python train.py --n_layer=11 --n_experts=128 --experts_per_token=8 --activation="swiglu" --router_score="sigmoid" --balance_loss=0.00361 --router_cosine_scale=10.0 --lr_router=0.000501 --norm_eps=1e-05 --lr=0.00205 --batch_tokens=[65536, 131072, 262144] --train_tokens=630000000 --steps=4488
Below are experts of layer 6 (counted from 0) of a mixture-of-experts language model. Rows are named router (the router's row for the expert), gate (a neuron's input weights, with its number), up (a neuron's input weights, with its number) and show model dimensions 128-191. Each number is 50 + 15 x the weight over its row's rms, rounded and kept within 0 to 99.
After each expert's rows: a language model's description of what the expert responds to. This comes from a sample of Wikipedia text that the model never trained on.

# expert 18
router:59 50 26 61 71 51 60 55 72 52 58 43 66 21 61 57 66 50 53 64 25 66 30 41 67 57 47 66 43 53 59 42 57 88 58 57 69 49 58 66 60 51 48 65 38 59 63 40 57 40 48 41 19 48 45 61 67 62 40 55 61 41 48 60
gate0:80 71 63 54 36 50 20 17 77 64 54 81 61 58 28 89 50 52 66 36 71 51 68 66 54 61 37 50 50 56 60 57 40 34 60 46 15 66 63 62 52 58 68 38 75 55 59 32 50 53 64 62 29 51 43 40 44 47 55 57 37 57 27 58
up0:42 67 60 26 47 39 24 49 51 40 60 61 72 61 68 49 23 46 56 54 64 39 68 73 40 49 44 32 41 31 43 72 42 63 48 14 60 16 38 54 79 56 72 55 68 07 47 65 63 75 67 64 53 50 50 60 81 39 64 56 60 50 39 91
It responds to: Plural team names, pronouns and nouns as sentence subjects in sports reports, e.g. the Lions, 49ers, teams, players, she, they.

# expert 38
router:63 37 29 41 52 44 27 75 56 39 44 48 63 34 64 60 54 61 69 49 69 61 36 27 61 61 33 59 40 36 57 59 70 50 46 30 55 50 59 36 45 46 62 74 32 63 76 48 59 73 60 19 13 21 49 74 60 74 36 83 56 45 48 54
gate0:48 47 76 26 66 63 37 51 64 62 44 58 18 47 34 66 44 57 62 53 38 48 44 32 45 52 17 59 51 62 56 42 39 35 32 29 29 60 54 35 47 55 43 45 61 31 53 38 73 53 62 35 15 55 68 61 26 47 42 37 37 41 58 66
up0:47 45 58 58 44 25 66 44 41 35 60 42 53 86 66 59 62 33 51 53 34 51 21 46 53 97 67 74 35 39 41 51 47 73 33 52 47 36 50 14 44 51 46 15 62 58 56 51 65 36 36 26 60 54 67 43 61 54 80 55 41 47 61 24
It responds to: Middle or final syllables inside surnames and place names, such as -ill, -ell, -ass, -ett, -son, Hall, Scott, plus closing parentheses.

# expert 9
router:64 59 52 65 58 57 54 52 56 39 54 36 79 43 71 62 74 60 69 58 52 39 31 06 63 56 47 48 37 64 57 44 47 61 42 38 56 29 59 64 37 38 55 59 21 61 36 48 63 43 60 51 28 50 51 43 73 57 56 59 37 50 50 54
gate0:53 45 70 67 25 37 66 44 54 82 46 39 77 45 51 52 49 45 57 52 59 46 45 72 38 50 34 60 39 43 77 32 33 72 47 70 26 60 55 55 34 40 45 54 59 51 65 25 81 55 29 35 32 58 51 76 52 41 60 51 63 68 54 44
up0:32 65 37 55 41 44 48 53 34 37 37 58 44 38 32 55 68 28 26 58 22 50 58 43 55 40 57 50 58 70 46 47 55 47 32 49 63 64 54 49 66 63 60 44 62 63 40 81 14 30 82 51 74 52 64 30 38 52 50 44 34 45 64 49
It responds to: The word part and time nouns such as years, day, week, months, and month names, often before of or a date.

# expert 63
router:47 53 29 56 42 51 45 66 38 36 36 48 51 18 69 66 80 41 72 40 67 54 36 37 47 60 38 38 31 68 60 59 38 25 39 45 67 77 74 48 49 47 47 58 33 59 63 41 28 47 67 47 28 60 62 51 60 40 48 69 46 35 42 49
gate0:32 44 57 46 39 64 55 43 29 50 37 53 52 53 22 50 55 57 43 59 60 34 56 40 50 23 48 35 49 36 46 58 29 11 46 54 77 63 63 28 71 73 55 58 57 33 23 33 52 32 56 52 28 46 48 43 26 27 74 51 35 60 28 51
up0:35 54 58 22 53 44 29 34 44 42 48 37 60 61 48 62 45 53 45 16 61 35 52 62 41 40 46 38 73 29 43 36 37 20 45 61 72 77 42 28 70 63 72 46 58 45 40 58 63 55 48 64 08 60 31 31 45 41 65 48 50 46 36 60
It responds to: Direction words South, North, West, East, Central in place names, plus School, Park, District and short pieces like am, ak.

# expert 13
router:58 61 46 74 45 50 60 68 32 43 39 59 56 18 48 55 80 64 75 43 51 49 40 05 56 78 58 33 47 67 41 69 44 46 37 53 56 57 49 49 47 82 55 81 24 74 75 60 55 35 71 35 20 55 77 58 30 56 75 56 36 61 58 25
gate0:45 47 47 71 35 36 27 60 34 50 56 57 25 30 27 57 59 64 67 58 85 43 67 41 43 42 79 33 63 35 16 52 44 48 40 37 46 76 59 37 58 47 33 58 48 58 60 04 71 49 54 44 59 45 63 48 28 26 53 47 52 49 47 40
up0:55 47 31 38 58 64 64 73 28 42 23 50 53 64 41 47 39 63 33 35 24 79 43 70 60 21 49 59 39 48 44 45 53 63 67 38 24 17 60 46 57 50 09 34 50 51 31 75 45 75 47 63 55 46 24 71 56 56 39 68 68 64 69 69
It responds to: Word-internal syllables like han, am, at, ak, ji inside Indian and other South Asian names in cast lists, election tables and awards lists.

# expert 2
router:60 65 41 53 70 45 56 55 37 48 54 66 62 20 39 54 46 64 74 40 65 46 47 18 39 63 24 53 44 62 58 84 58 56 63 65 65 50 48 53 35 69 40 68 39 59 71 39 59 58 42 51 24 49 44 37 37 47 71 37 47 49 50 39
gate0:74 52 51 61 40 62 67 48 54 36 55 46 63 68 43 36 35 51 55 43 50 32 52 58 20 47 58 43 47 54 51 49 44 54 54 53 41 61 75 28 58 73 31 54 32 66 65 74 45 60 55 45 52 55 60 41 26 42 56 51 31 26 47 32
up0:77 64 33 70 49 54 51 59 84 39 39 45 60 23 49 65 23 77 26 47 66 33 31 46 38 42 60 40 63 46 57 62 48 65 49 62 68 65 53 48 72 47 59 63 38 41 65 53 48 61 33 50 49 61 72 52 41 70 49 60 26 41 53 28
It responds to: Line breaks, section == marks and words in short biographies, especially professions like med(icine), politician, footballer, historian, plus nationality adjectives.

# expert 59
router:40 52 15 37 51 37 48 58 29 42 36 35 73 45 68 34 56 63 59 38 68 64 46 16 48 59 45 48 43 51 48 55 60 31 55 59 77 51 45 21 29 64 44 60 10 56 65 76 53 54 58 26 40 56 56 65 57 43 65 50 40 45 36 46
gate0:51 41 99 19 38 46 58 24 50 60 45 52 68 53 66 52 52 41 41 33 79 44 28 56 32 52 64 52 19 79 12 59 62 69 35 50 45 33 44 42 65 50 39 60 55 64 60 42 52 33 47 39 64 46 53 41 58 35 40 43 72 39 37 29
up0:63 55 50 10 27 85 28 33 51 67 33 53 27 41 36 29 60 44 65 35 81 66 48 60 37 74 41 54 39 63 47 88 45 65 62 26 28 49 48 42 28 53 37 29 20 34 48 45 66 34 58 38 61 52 32 34 37 36 46 40 70 43 39 22
It responds to: Pieces of place names and directions in locations, like southwestern France, northern Alberta, commas in Flemington, New Jersey, Tobago, Savoie.